{"hidden_size": 512, "n_experts": 80, "d_expert": 96, "d_shared_expert": 128, "router_score": "softmax", "normalize_top_k": false, "balance_bias": false, "router_z_loss": 0.0001, "tie_word_embeddings": false, "optimizer": "muon", "batch_tokens": [65536, 131072, 262144], "max_seq_len": 1024, "train_tokens": 465600000, "max_steps": 3706, "dataset": "wikipedia_en"}
Below are experts of layer 3 (counted from 0) of a mixture-of-experts language model. Rows are named router (the router's row for the expert), gate (a neuron's input weights, with its number), up (a neuron's input weights, with its number), down (a neuron's output weights, with its number) and show model dimensions 192-255. Each number is 128 + 24 x the weight over its row's rms, rounded and kept within 0 to 255. Numbers have three digits each.
Before each expert's rows: a language model's description of what the expert responds to; "comes before" lists some tokens at least twice as common just after its tokens as in all text. This comes from a sample of Wikipedia text that the model never trained on. Tokens count by the router's weight.

# expert 62
It responds to: Closing brackets, headings, infobox lines
comes before: "\n", " |", "-", " (", ")", "=="
router:146166139123167134139118108119095121184099121112134151153155181140110147131099162137147156105113092152110149150117098123096127141102111108120112134104122097136077123130129111098154144121134123
gate0:096126166135080121141145160107108109144066122111123156130111113164148130160157127101147093155136104136139091177115167138184121190154149123131138108088129117124128089142166146098114084130140170
up0:102111120134151105116112116111111137110152092129137102137124142152092123077130139156085148119149145139105117146127103108131139075081130147098122125148157135166143156105128081157103121132105105
down0:123087109163155100141133126143153103132115142126151137138093078147120138133131098130110105121132100175090140114098096102138138102107134139133131139144153149123096128138142142094142057095118161
gate1:111122154103120108143159097122152116128142149144168125115112104131182140088121121136151166099148118097128101039128137175126118178139116086110121138125133122148108139126169167127137117115143135
up1:121171155155121134120097121127097132136119108113136147056113117101115137117101126130131132159121142096143157123093106142195100134142106159129126128161148107119117061148124142113159140141116116
down1:124097157100095091143115122145101138137099178106125133149127116133111144155111111173130117116103149116105129123124120115139147138119160157134135125132116117137088107147113107109111120098097165
gate2:145130169129130058171130118181115094134155122118154115117124136160118124124118166145126164086104101120108158115086095147115111136087117126113120158172106141150116174143117106096109171126143159
up2:084127089097127187096121155106162135136107077137123147160145133116117115161120119101124113186162150126139117161173155098151137127169162095189152076114157156129140092126128176147135089112112137
down2:152134109140112140118164135123120146132111157127132128159114114140138122122124086131154159098149113112103134159114132152103107163128169147151123138125048124128139137160168081126156127123133095
gate3:103150152144134137093118079138139173163129153134130132129147140165095135157148136137108151153092163147150107162057139151086105083128098123155132088112124063131125133119153134081119114112136145
up3:091109062092121155145122147096146108134146119126138151169134143056113131169093136123146088119112119139133149080114130164146131109156154114138134142120130130144126156149120163147156159119133138
down3:139128132166124138122119136114131139078166164118140134102114103154128161118138143109162156099151072155107100101112137068109124164128159108135142119062112129126106130163083137136148115128129068
gate4:140114167119097055113167065136115169110105171137119130127142136113085166170123127091109101148116112116149118140096115120123137131142128130165157108095139125136107106117134151103121157131131177
up4:127151135126101149134168174108082129121119087121157122130135131117111134103175131159129142105118122120134189145148119194114184118110094029114142112114137188143118092141118120121168154115116114
down4:126155140114132111148128128110091139148108140163082124124125131119120105105109116126117120140083128136118130145092100094101094136118157151156135119140119105134092073137112130122137148160138121
gate5:143143151163130163131144114090134126152126196119134108100172120104168137102124107119147124157173139126121118124147104185105136163101131142128125099100111115124125184161151132132138197124146161
up5:118102150104123098113105101189114148092150128137112148159069112126117102157106121137104127098094129122124122137126150097166120118135126171131127117161154127124143077100118112132115103125117101
down5:114130139127152079107127133099122093141101113132133144119138132107129134143089123177154136091119138147098147126127152110155117104153096148147103167149146121123107121107149129115146167090107112
gate6:119143144144104095109170064165109116131145090139136152119160123196128127120105089135160078103162093138118167177120111134120142098165143175153122158113149088173114169122116063076102160108161117
up6:134137107144099077135173095162114087133166130142128155152128121213090147125136074153199116114158107140145155148132113120121132117118149135085125149119123156142125165148119067073089136096170129
down6:127126099064132128131134166151134089154126135145135125150149174109134094140129109117126099083143152112125143125169152145140191141101175118119118129085123114069098125149136099087154130132124142
gate7:148167126170126151118139133103111155109076157134093131089134139163076147128126126176163161115125118178092099141132111132155115134120133201131146112134130114084129120094117147093167122124129173
up7:118127107135126132093162131146190107129133131128098115173137108092104131090121141096105172123126090133170144148154124077130075141184144076147149128166127096166119118154121099147085145134129131
down7:152088134067107153112106138136155088120096152160143120150123138111172170148148136109139124157092145107123140160135120163137143056173126124119148118102114105139147080153118135112166116101155129
gate8:112141086133145127132121166133119130120166114131138136092152147154122139109118150121105096109145125153093134160131142136146120152059103140123136112116080151136115147147130123170102151117135089
up8:137092169119098105143148125129141146138141134139123097162120120106172115105135153127116136126110171135141119110106134118113127115184175114127113134135155102127120153101121113117158126133139152
down8:160100101104155147143151128110108139094120113122081094133148127134156162134091133131110094155081128135110106106122117146138167148171122115104129154109120123108127146137141130145088110142169114
gate9:128118105141098108119172135107173138116159137132116156164103120159126113035136110134123165149170137112119117128121153149131095121141139090136117128126185129176121116126118119135132132121129175
up9:109086118132124146128166125132163097097134127134154107183086085156100104085146114123124176128155159122149144164109151138091120111189162082144117143118128143147118048128081098109148114125109192
down9:155166111143174152165086173167128128100099101137099152156081134099144109136069141128090119161118136160093115147154101132168116160117121128143149113102093124150118077144118151149104094128154141
gate10:130130124135183133135127191111076167151126142111136123094090122130128122109127174131147156149133121147124134066118118106123135120122115109083153138168136158126131108117149077116115137125142132
up10:152131115152151112123156149117144130134167162123154186116112155160150116135173107127138106119141124135096108126117111087104123109151108108125136128154157166119141105144127115158147121127171132
down10:101111132158131127162173095128130147135173108149143164129121127138111110087075151128148122113142135161132097162129103126128143169119117079117131125122151154156102171147123089119119116103109145
gate11:160105106128121157154141100070105097129148181141159123127139127163118106139127086154121138134091148129125122036111110131100143213086165129123130117163124145130127135118161125096124130125115122
up11:108127146107117150124109156183172159109092134114135120075131109152105171136110120114145122150130139124174140237129149131152097080103160101222129112133117106105120062116116079112133102115149119
down11:128120114154095093131130123123147142143123145133163124131126129105105112118100110153130095123144132139142136125121113137145128075112136131119125124116108131118118161123180100143094117097123108

# expert 41
It responds to: Quantity and comparison adjectives
comes before: " of", "ly", " than", " to", " in", " for"
router:170145138127140147128122189104114146155128124112108151119137170116150134134134136136145121103107140122087135161117108111152172094130084132111112109121153087102107139144082101111160092130095136
gate0:127148110127135030108129195155145165128144132111104112136169119099082139132140093113126132158136076146108139151115134152116142113115147105143112125138134118158110107124141145136113093122100087
up0:116120114154142190099167111117101135119088171137151122151137149160201109140171121103106153152093141124098103102128125100150115153121108117104121138131118110165132155116158153123141129116104130
down0:094105162169209116122107134121144135143090130138134173115118109108149155122117122091114175162095181145164114104087131156113145136139134101132151128145155120110131102115115133180160122116129143
gate1:142120138116103046142138156157134085119135098118074167087147139115107148116121095143170117141116118150133137160117162122122124096097132080145126123138143096154116124122149118164164152113138161
up1:115106136117117178130148111112126099120096127123139088100151131120143132109118119116117171129133127147126158135144106115100119095153163129141122139127094154119132149135129146143186100129134159
down1:132165066163145132154084131160134098113140160122151124095144101083203132132127112149130141130091142121099096088114109162090093136093102130155109110142097180155159146148158143112125140082133118
gate2:127137143168168081123123191147129159111117114125111126155116136165158109144139125097138100127162155159128141132104149138128142179048122137145125112132121134161113127136116114133118133130137164
up2:102133146069095147115130093101110118138141159146130137103116111115105143121107140153118168127092113106118113114171122116117126086185127102144106151123148131118148143126128139146125116131130092
down2:128135100096141135158133175137163095119111159133126152120110172172144129127122084152135103134112139167125117155130152115113170120129116142124109083109135067158111142112114105154147105181093151
gate3:109136130119119091142121150113164119131149082116123156186121142168148151112131117109134152127125135169159121164119100142173122144112095146066134161144114099139127173119143107154143109133139126
up3:128156129150171192121154114120111174143102139135153100141124139113104105110122116124137155128163130117125122065163135102137142090173158150150119097117122111129146116140148178166161112108122127
down3:160118112106128116102099148135110123125128140148162108086130123163119101157129112110184111117119132127114139106174082115124162149127136148126135115146105106153134134138148160123127153204133107
gate4:106101137117121112112099098082122171133137171101140108141108123163185120130150097083128076137164144150125138105102135153120138136164085051145114145113136118153137071102134131085095076135138136
up4:112077137119111117116107114054128162133128162098155112138114139128173091140147106112128132167139143129120149099112148142087143145122099087131117120095133082154128075105124145115097070111132116
down4:147144160120107162138118155141137180125121130119118157182124094115132133154119134084091185170114149122114112168149155115125138126151133100155153121105154114140100123178161133161118099152141157
gate5:100107149123137105167133122092128098119155156115166131136113131093105154105141128139145128121138085152145146121110140116125161096125149138180121131116134129177134071132131143156118127118156082
up5:113161126130125135117123163112112157142144116131148082068106135164139124078101170150095133129090120137106056125142158129118085139168099151175135153154111139100114116116163085126131098122139088
down5:136142134087110134142101143142155176101096153154118118156103093143132120165152103152143138104101116141161115143122109143127105152205106101094135147113132161104137196133101144100115147100148122
gate6:122155125076099117084131117119133071124112059132136118116154118083138143134115155119124126165117123100142155170128097102111109086121146097100123104097146148127138081122152175077164158122134132
up6:107106132086104150079137113148115126110097107130109122143092117129159118201101107167116106086168170143141152150112150150076097141111116141117143148087165148141130121165158178096197100125168102
down6:111146143129159134124131137142132042104127158124169129075133150175119169074136134113111118180136158119164121112105130142149098179142132086091183118109117128139092097142117111131084135129121166
gate7:129111145123144090058133170092145138151171142133136126203108130140134131047104160166138134131134141112140114118162119148126115157124115119105111141134141115160140164130098133126093067122131156
up7:140144131060160148122146131125117161095125132135079109179096140166122109188145068111135143142155136127087129132162146110083162152124153084139126119108117140120116117124131124090122138142123141
down7:149108132132127112128123179152120133104114111168138170117155071093172158156115116100171168135088147092098123104107125153145162111138138091104147103149128141122137143132095130129118107138147112
gate8:103180110138162076126133134127132144131123187130108132136131132086132151150141079131140114138107132096094129114119127167165127122138136115129156140124129122126138132140151134129131115140121149
up8:137053124093092170140141132140120113123120111112166107086180127157105126117167142127102119142112129151093132156135143109081142180117158136135099131108069126116125140144138146155148152117125127
down8:146119136183142144125137142120109117125136150180161124094148107151190170156135144106111159155097142136135144121181105108176114127125090135166105134151140136097165095132146150132119069146129135
gate9:109140146079110064118148132104143119154083117113197133141123176085128115123132137099138121190159137093170076084087158106146118107148133144124135135116120119130150127126098191111167133138153123
up9:144104129167153201142090106113127158140101148116135131051146125185152118090118090142115127125156162122113141150123128131090132144130162146083116115180135093079132100130133108113099099108117088
down9:129108118131140181154124125128126144090147161144117110109088112117120128086130108117111127105137103169108125079146125129138138135095167123138116144157165078137125121116111122138111147138163120
gate10:142106141178088058142109111109112127105147091108110157132174143141120096048151126121100147124174117170091150128099153135136151124119110111138132102122153095150127126153105128170157121147113146
up10:177115137157140104125127144150123126138134134135161111129137118164134108078147115154101130140149137105139117127144142189137148147173123198157132134112160118151132109110094130082138131140129146
down10:155118116121119102122133141147149140125112149122132133166125121121174140163096115090136121140123109137107097100107157122123167101133149128155129173124118150166145122111140117161139145119138175
gate11:130114105137141130133175160126074112114079074121107132192175138160142116106157122144150085122113150113114132079137130122113117107119067128087132123096135146153113124146126124135121063130142155
up11:165112136111107149133163144095148130146107079112183138159087118136131131095144150126158161140116127118080173127106097143113151149102116119140115104123122091128120162138110102103153127128119105
down11:097078105137120118116132099091085090120105079076158128114219129128137082116143137164140091105150092143174124139107124137114142162122161118105112159115134079096101129124168137151127133141116124

# expert 2
It responds to: Person and entity nouns
comes before: "s", " of", ",", ".", " and", " in"
router:168142105108132110133123115141071107152102126136130180111116177113144146155125147127133145072116106124107123149106087122161156139090081133121116123142115134098094146148138085118149130144096116
gate0:113141097162132091123149161129106129117146190135163138098153111134151148128128142114125086157165120128156137086101135082079110155082126118164126144136117142105132106142090134104144177153095123
up0:172131134144102107088148169095116138147068075127118117124110112179167118144140128147173125129113099142102133164173130174160099090164134146134123111149122138136152183138125105129141128106186139
down0:109156077154103086134108082126094138079135066151117151154157162112148114137127124105127146128074085132112147164135127122103128101146152080135135160138135149102160161134162129077126113114126157
gate1:166146108150158118152194116155128149138100159132120085162140125079147121096119127100123144127115149112125136109173122141168098135102111127152143152137131141152132158158133123138094118152120109
up1:107138160142101124110074142092139128118152098133125117086091144154123129114138117171100134104125092156126140175105122113115148117153129117113136121134108115093120093102126153127157106096135171
down1:123132126069134121167153144146149084090147153139146131109116126140188156165121133138160099094156152136135143119116106096140090083122112063095136171124120117077138123109121124074110118133143083
gate2:106137131115139166102104077149141115142125134127161118116123152114106101139073163151133146105116125104114167156132113151143136142131135156177116118140145127122130146076152153111099085139143098
up2:081100179159101111215163119105123082143152134124151151111121118083114113109106109093131124153166136126159113134095165114158124103104121117052112140113115167093132140137135104162143137111094107
down2:107104126115124100128155074110110159095156074155130108083099072091113110132117139114188155111141136145168103149121136113110113103109112163156139128090116114156135126132108137122148112108089158
gate3:129142143217123156147076103102144135113173133105145113094134144144125128099109173123143100126143137149124138071140122131163111111133148166107120113152142120111128135142148173125109123133144095
up3:128138146141106099142133135146143139089148146118141126114090143122120130106102151151155106116128139138144127128112093130210075107118158153108125128172133092112132160140122188144144123158135078
down3:118149098133153173115113117132092113131138105143121154110102151126154135157089116176118156132120108156163101111098131121114167156098150122141086094122150146133161094152120116120106135123146071
gate4:128131091126167125124109088102117119132176131113100124128090129139141158121096129151106078155105134124109128140103110127172117165104101094099130136118161141092145112167157125134116142111143091
up4:136145117120109157117127141133135148100113176113129128165063133157122137149124132153146070199122151152148110168107125135106097141109139081051145097106158146131145123144155120160158126144153089
down4:115109132110138131172113155126108151123147150094110149145131113153142107178118132152153136081157139161121134154119112080118140108131142088108123160130129156101111131118153132166135155121136111
gate5:120115140181171163112108137118150114107127112119195153141149123163146149169113137143161101125153113116150118123142135114110122124141138101096147087084135141168137103118126127091132145122136099
up5:138119113157145152123140079097098118115095153127162164139172126140138128145070134157133138131158069095127104133102142127093106130145122097122145089128117095147118149141090163115127191115142115
down5:130097117139152167124103139146132063120154127123124086124117137155149132112118144137140129116136114144109117131127086106125150129140125101090123101109115158108145109123131157182139098124178087
gate6:160121161145165108136130094105108123102132132132153146093086134129104106102098135127125135123153105088111123109130103107131113065117129196113141151137133138102139149143124098127141136131127162
up6:151123123137120135131130087113164176130145131146115177147085170122074165090168129131102148133132113126097136101137113078074119094152129123149137151058120113149137101123142106106140160109129129
down6:145089150124159162141097130184162110129155118139092110167109137157123146090095119160080092111093129154132103132137141115140153107151108171152084139143114126106114118120156134115126149134137127
gate7:126129141203138103102149108133125091135159128125128136147131081094143104106103125117117143125113108171143131132109145192144139105074177130135137126110150131120127144130113121190092141126143095
up7:122117130038134150115110136114123149130070122137136105141120165122095156139140122135110103145123148095105104155164102106126121159172051115130135129141075115124117111112156121087130107112125168
down7:105133135059151136088128118117100117107109085112134133087140115101155135113112153114197103137114119100151097106105111138118144134131113131100122103157122150143127115125131144101132096133124143
gate8:082111161119127076157113111164088112121146111126141113145168136106179130119090156165145100121145158149143130123118102120151116122117119171095137112148116077140134139153122157134106150126130129
up8:155149087142113141105131135103139117153136115120152113115143127118112127089121126121135139142126116112102126101137138091105123131140114168178122147099118135124136124118146090109147106107135123
down8:157126133133124078093151172118114091142148152133129135118142123110136124143126144100111114127104090144129148116167162113136120094143138118168113185138170093146112182109129102134148125109113115
gate9:157143139095143107080107137130130136098176174139129104155093146191177118119149135093098118135171117140143113129150159110131085065155172107134137163134130116127136144134060131131147178128098152
up9:134127132178115201159162111115117115168107107127135139156172124121080143122110112158161136109127117136119138167141097144107175182099108136126115130120160147126117133133164092107120084126149137
down9:202141104160122148126102150159136152163142112111123094118137173149071094150169175121120167138141138126083112159184148129131116100151149141127138146117138127156155050097128086159133137135140117
gate10:106127083108140183162098129140151187141111136125119091127120117097148107130106142132123128134142109101124109173134103103107100131139137103151138091137150112147142164105129131112180173132133116
up10:126145115124109144113139165119152149097127094155166131110158089136133148103110138126147122144125148182136168151169139135174178101126128132100146123116093133102130160130114114141136110120126115
down10:144090106128105142146141123121100153129157116173139119104131165133119167126137168129098123147124135105113129127127103128112130124144094158143127115144102135146138116142147102118140133133123147
gate11:152110162121132173100115146139098144128135099132161095113082125123119145147160139085148123109098127126114153123124115130178149139081156085145134075137110127095132064124122146138062162153161139
up11:128148097093097128101113068134144111114141140137172144145140125150130112127155089148086159127152121119141073169146142133104147108181142143166151179112130121162132181109113124145179105129140140
down11:125119167111153099181163123118166111103108134167108102164149110092096157132167135114141135127129126107143159138132217114124094116132160075137129144105126166117126118159122167128133106131099135

# expert 35
It responds to: Abstract field nouns
comes before: " of", "s", ",", ".", " and", " was"
router:153135149115163162114133128139089166157103165143110139116150156143176140160183150100127165101105149131087143150108100112124161164130101136145107148168127150086103151137115110139123091146095111
gate0:110145139157143106147098131114124116120129132111177107142147123113155160103101153087129104093130111139119159117162128068077127151149131139147137100124149190161106163130175132149124114108117123
up0:135115094135150092112091141120125149142124156125104117070137139152118104088173085131100148176150104184131104095119129127140125096063147142088127148135140159072149128117130137116121171123136138
down0:113156108118112135104154171110168124151120128140115097112160118154170089065129107125109115117090130104112146134154089098147145100142093126076114141120111121109108155094144148150114174123141133
gate1:152146167147116118118107173095097160157127162131168166127129135165172125091157131139125100115129107118130179093133099129090157159091166105148113090098108145133111144152134083133153116151122144
up1:119082125082137197202155130141176074148133031124145134108166138186156129128124126115182189101140179135134128115134122129124134108157114140109141156156152146099136134155117155142112183121143134
down1:131104111116114135119161176138106162100143116143140110108104127135090171086167169094155123145113126133139107140096122103111136126128145085113166117134123188105107095110143141156172126116105111
gate2:111122092133135151129119123109108100145125132119113146095165117124094112069130116133113143130105105127108165139123092148124146143039120124130135112146118124085133153140124143147190088102123107
up2:126114190135145113135155144081121109118172106121137159106121155147077138088079138123088183134136149121136112127125111144090118120101149177146120128158147101106132161154137142185149085100117122
down2:130156118110142129151156171132165154123148102122106098128135129086148098157109122084087121118128128095159118160109096112165117095093104094140096132173162132110121146122091145115153130108166096
gate3:094093072110157144127124129136099115131097170139085184152203156071106114182159150089167146125122087147109158122145129115096131117182146121124146132114136124124135114134140143120129130128081141
up3:169165121125116089091154166102143136125137124133137086108078109112119119083128179164114150135144153106110104127125138134145134099090136156113116138204153107173113165133115160164123147095166110
down3:134174121147145114121168122140140091100150119099121107118143103101157178099111099101090119135128147097111132180126171090143099102132141135098151110124140150122146140118131119110151163147117149
gate4:150184135133061073129160102088156121128145125144102113100153126132093100105136139153150099112117154182144146128146123161174147114073164156125104129095109132121125099122104150146146179164116115
up4:107102108144133145106125108137097136127132117109142154157138151119167117117166107115133111150142143126120110148134112108105127134101116132137130099135116143127140106090129125133089086118122150
down4:135165125130133143148115130106109099186141140128131119109147123115159166188112070133157155136167133097111093111154089137137129129107130141157133173144133154152112140121142144114146108141125106
gate5:107121092146108094090108111138109150127127098120135085093161163123063169118156126139130134087127147169099134199103128171036115119142100130114143142121116166104132101086119114088118130133132150
up5:164146109138103119145156163120114092118130151120108125133109127123134120055150137146120161119114090098129139124194127101133123136151093124102128095145138086149145150124129089167148172119152095
down5:102166133115125101134148122140153121142144154127131143135143105117183113095142135118137107147128123103146142097133161124131143136169119167107091125126162153099111108141138110166093133140151126
gate6:123132141135123141138128136086125163133073071125146176156116119042152116106149125161140146124151125162119114119117144109165108132119116138099133114127070147112128152124151157101100140131098140
up6:106129154204125136136115160109138091098112107122075117131098138120094123146168102138102095120111102118145135066142121061152107132135091128149128108125108107127133142111114101148133143130129131
down6:141140158178151135118118148140116166126101097104082125122174202193143170148141163135094159146081135125108139088113122138118136130101123120129098125188179134131138148130143087088138110170133146
gate7:110138144166143098125153177121124104153141143128134112142119119077158146090132103086121143134108122140076177160111136181099120074119049111149116102140128146163127138138109147134166155127108112
up7:122103124165146100143104142127130101129150129131109113123090137095150138102165116110130092109098102147118170111137120129101081092118119103152112096126160183151117133149107163177150098138137086
down7:126157160103105125179191112113143122134110147133158075142086178142136145124153137109151117133139141130097158169150120090138143131133103107169130160127145117085129120139158154136101130153149156
gate8:141127052124136152163132156156122104140143123120174153097149122078108144173092139106149086092107111124173145134123133094095130073154108122129147150102143076116141124120159073111104099109133111
up8:120130151085093150090113135103141148128066114117135115122108120197178161177167131120146227126175126131173123114111140177125106150129151125127081130117154140146098145147141136150120105131151157
down8:111094113121139076165119132156123097184159134138144121127141094124117131157130108130129118115154148135129108136147155128150134121109146093174083131103135115092149116145117150116104099148074136
gate9:140081162120127125126138081116049091154122095125121105102117095108097112100118129115110135156139142124157109139118131104102142108085144149115115137184143133131133158145145139133159106123118134
up9:103131147107111128123174121120055132160116110136155062114127105055105134138133106141147120134131066148098127130148135146107117114101129122154125142141134140142115169123124122129104147111180146
down9:143117151122182132082147151136139098139147144109155123129130140150126113126114107147131142080117139064115128151099099097103119110165121135132118128084132169141165155141162138164141122137150136
gate10:135125120127087135102127172112110132115099121129092104135177145152126140165165103155110167130140122144136109161143145107099153104107114091086110177097136126106137154077160171150128107123139155
up10:089125153112112094062106181143076120134151203116086066112121168110134154166131108174109161156121092151133149105139134130130158088118122115119118167116144155160126115077133128119114136107120173
down10:127078121132113103124181143143149162122109163139114146133123113109140098113142112151149095086124123152111155151125106144120081130158106159076145108143145145141104139157100153140175104146126129
gate11:155097114203158096125107130129131112100111129115137109150105138117106138110107147153082104110138128150186150109144122164127173145151125146196124147095115120116136128135159077134143119135099114
up11:121154146126106130136173131102098100159133178138085147114122107161119122095123107107093111166092143135158135207113118131127133129125198066145127111136121127108119073150093114127124146130107154
down11:129119105111129113140147136089145130178123150141128162112116141161167122145142139130114148117162178127122119126116131122161091144127134122129119098133124153103145099126122126121129125150106144

# expert 58
It responds to: Place and nationality names
comes before: ",", ".", " and", " (", "'", " in"
router:163145134125134101128140096124101130163110143154129175135141150120112135185109130162152141117114105129106157128117070115146159138089106116136104122110114113139113153140134106112142127138084121
gate0:149110094161136148140133168109133130122145116113099102128090145169149133109107143097130112147119199107130114173129114154133120119163071130037150175129141140144117154139124067132125077120124145
up0:148130122175143156134116130116126100143163146111140110138083163120146145134110139099139116158155169121118145164145118133119125111169091145067144153143124112155123140124142072133131104111122168
down0:167127111119114118129160115147144175067111106120087142134056135150095108124092112103106104095123119104140132145102076108145177153159125145067177137091138142131116125151122127102114116108132102
gate1:102129122130131145166166124126158166112132148125159118148131123054145117164123167156162105117126100072109137123159117171140119152152107110146129120087123114143117084109121078175095192143120098
up1:146103136113135101146145158129109195157075173125113167101118136148122100147127129149146176138171105084106113129119119134123119145137122067169127116100121108171128088111126091134148090126128097
down1:133138103140124136129131150085101098168100122077155100097121107133128138158140099142113119135149106091129111137136140109121170188168126169110116138169164123078107087120150135105130121119090142
gate2:129123135151107122135148128183122106119149096140101161107160144132096124140140106158138198108147130157136113155141127135123137112103144137044160123120116094134126093091149110098097150097121154
up2:087155141149108118157167118140150111129180124146131190109161137112165133102156092158120234136134149144097115101157110129081134118144097143067132153118121097118124133121150132151144161134116103
down2:135154115135131107157097117150143111122098115174159135087123104113098151135118139112162108112100129115113094170145146105111094131166122143100137137140126108083159105118177156116123117118146159
gate3:159146145126098148108156037123112144143156130139180119100147122138123148188100106120103123133179103121160154139153133117126123116080114142121128157132124068144116135133140113167074153127123121
up3:155118169134113093137129105144138126117100146123067141071137140143152128078095126116140121101134119089128109089125110134114136120107124145050124100158140128118132167139111141082104127122149151
down3:150162132137124095147151112162142175083108107103116120118141073136097091149121119095106139119106128143101140158121128174118159123103133118159138125151137136134114144119102152145134106149144126
gate4:107143108115105067149111199141092136120113103126105098168107132056142144139107157141102127134130127115130142163145123172140150165129128153133110157142126095160129162135123168165093112135154135
up4:113146141113107091162129148136094135099115135113093122171159105086114138142110130135120142123116122137148150175164113154157115135128127206133113146135139083160136156116133164163111154145160131
down4:125135135182091121111126134129123137149114188113146161126102143133146128086146122129116153121114069116133158133164138113094125122164153163112144170165094140109084119115128165183140118087178077
gate5:104107146126134127103128051163131113103153111142140117148132164130138118073145151123125149110118139105154133145091177092112118051118120094198115089101137088115127077119152092164139183138134102
up5:155122144140145087108127154089087163144073134117127130099143117119095120145082141140144125115122085157133129102132114151139160169114119179074130194122119121165136162127139128096102101107128146
down5:062060140128129131120127143149119112116163170092122161154120143136118131158126153157150152137124142134103156111120124146144133094163133137140107128154135146107118087088128132148146117116103115
gate6:114116091139160152162142115085110094119161114127122125114086137082060134118160086114160130137115116155134139140141099076125139103125077149100173083146146158110137109134120105091182180134117107
up6:112078144113142156148171127054117111134125146125155180120090116081084153145152101136164119152121115151156119139109099071171123085141071118145151114117122174146132098123114113144174178133129062
down6:100110129121171145177097108107136118102143090176069115129129105130138111139085147109130155132097148121141106142084134119121149136106113098128141105115126146093103096107129142132174190116139104
gate7:159085120095150112153088135157093103089099189127131126127108119124162119117107112121102136103179100155124160091127139137121074154104127108146132104108129134124133144145125155138158105127135123
up7:091115151130161157124138106149124118134084109110123138112121158083123149156122100127133111100134133140077166190113126101231134114142101110092113125133141135158137124095146093096122168137134183
down7:101104125168098075119128101076107106139129099105156116130163143113139140099130121176163081137142157136107120130123168128081182098074122112147151122167145138135137121083130171152111099148137096
gate8:147122107159116173093149130090093112134079141129172161150227136140140185070104118180132138102121106160157121173155125157131144109118121161119142121105151150136133111148127151122151113128140132
up8:141139089137157090160148140189136129122112155122068128186050147156157099156156146109121144141095147120079119073125117153130150164136101142128128132130111146112132144153129099146100183109101092
down8:131106165145159103121153111119161127079100148108134168160107143099104119165102151108140157135165117138105111151078115131121135102151113083115133106138109150151145093073073125129132105124117139
gate9:160131125124132108130144182114156139099142084140167135118163142135132123074135102132102134174126123158150135085096123097136132112178148111122144174116103115136120166134092188100155080134130080
up9:118123108159122103128144110107165098136168149127142138095181137120098115092072126134110163125148127138121113041129153108113143062141136236146131131122118117144117135117123107105133131141122116
down9:153127127137119116159131133148124162115157128108129105138133146129129144151130119151140102157130107116152172158173104151143107147148081116148182153125132100103112117112108151118173116142087123
gate10:158135121186121120106151142165126117125174149126153111095149176088096112093178088119103121129176098124132079081109162137139140125095177210157116131126122111094149109139110100121126099129135117
up10:124129103112131138172118186148158112122102118128096110109072131101127133112081142144128156101103144113116156090111139150122107107141144102170140121138157109143134149136114187173162125121139130
down10:119117129157131072115128096122145120121139082142146121145146089140099107097071103114107139160166167144140108128102130155135124137122129126108150137106154139185113118137150154160137122127125121
gate11:099144165117160135118110111108112092123150137142165104101195122140078081082070141135108134154124106150164141078146136091114112078111141124086124144172142106157155111097111118153109156124099160
up11:157097144172097171108166114163129135117090155130101162112099153130210189164140120149113114094138115126107127102114121163133116137140100093179122116143116175118141129146149117156101139125149084
down11:129112125169110128108131116142136125131152121132163166095130142172075106118142117136104116099133129105142140104123125141080145127092146164108087128115111112141158087149148163175125128120143137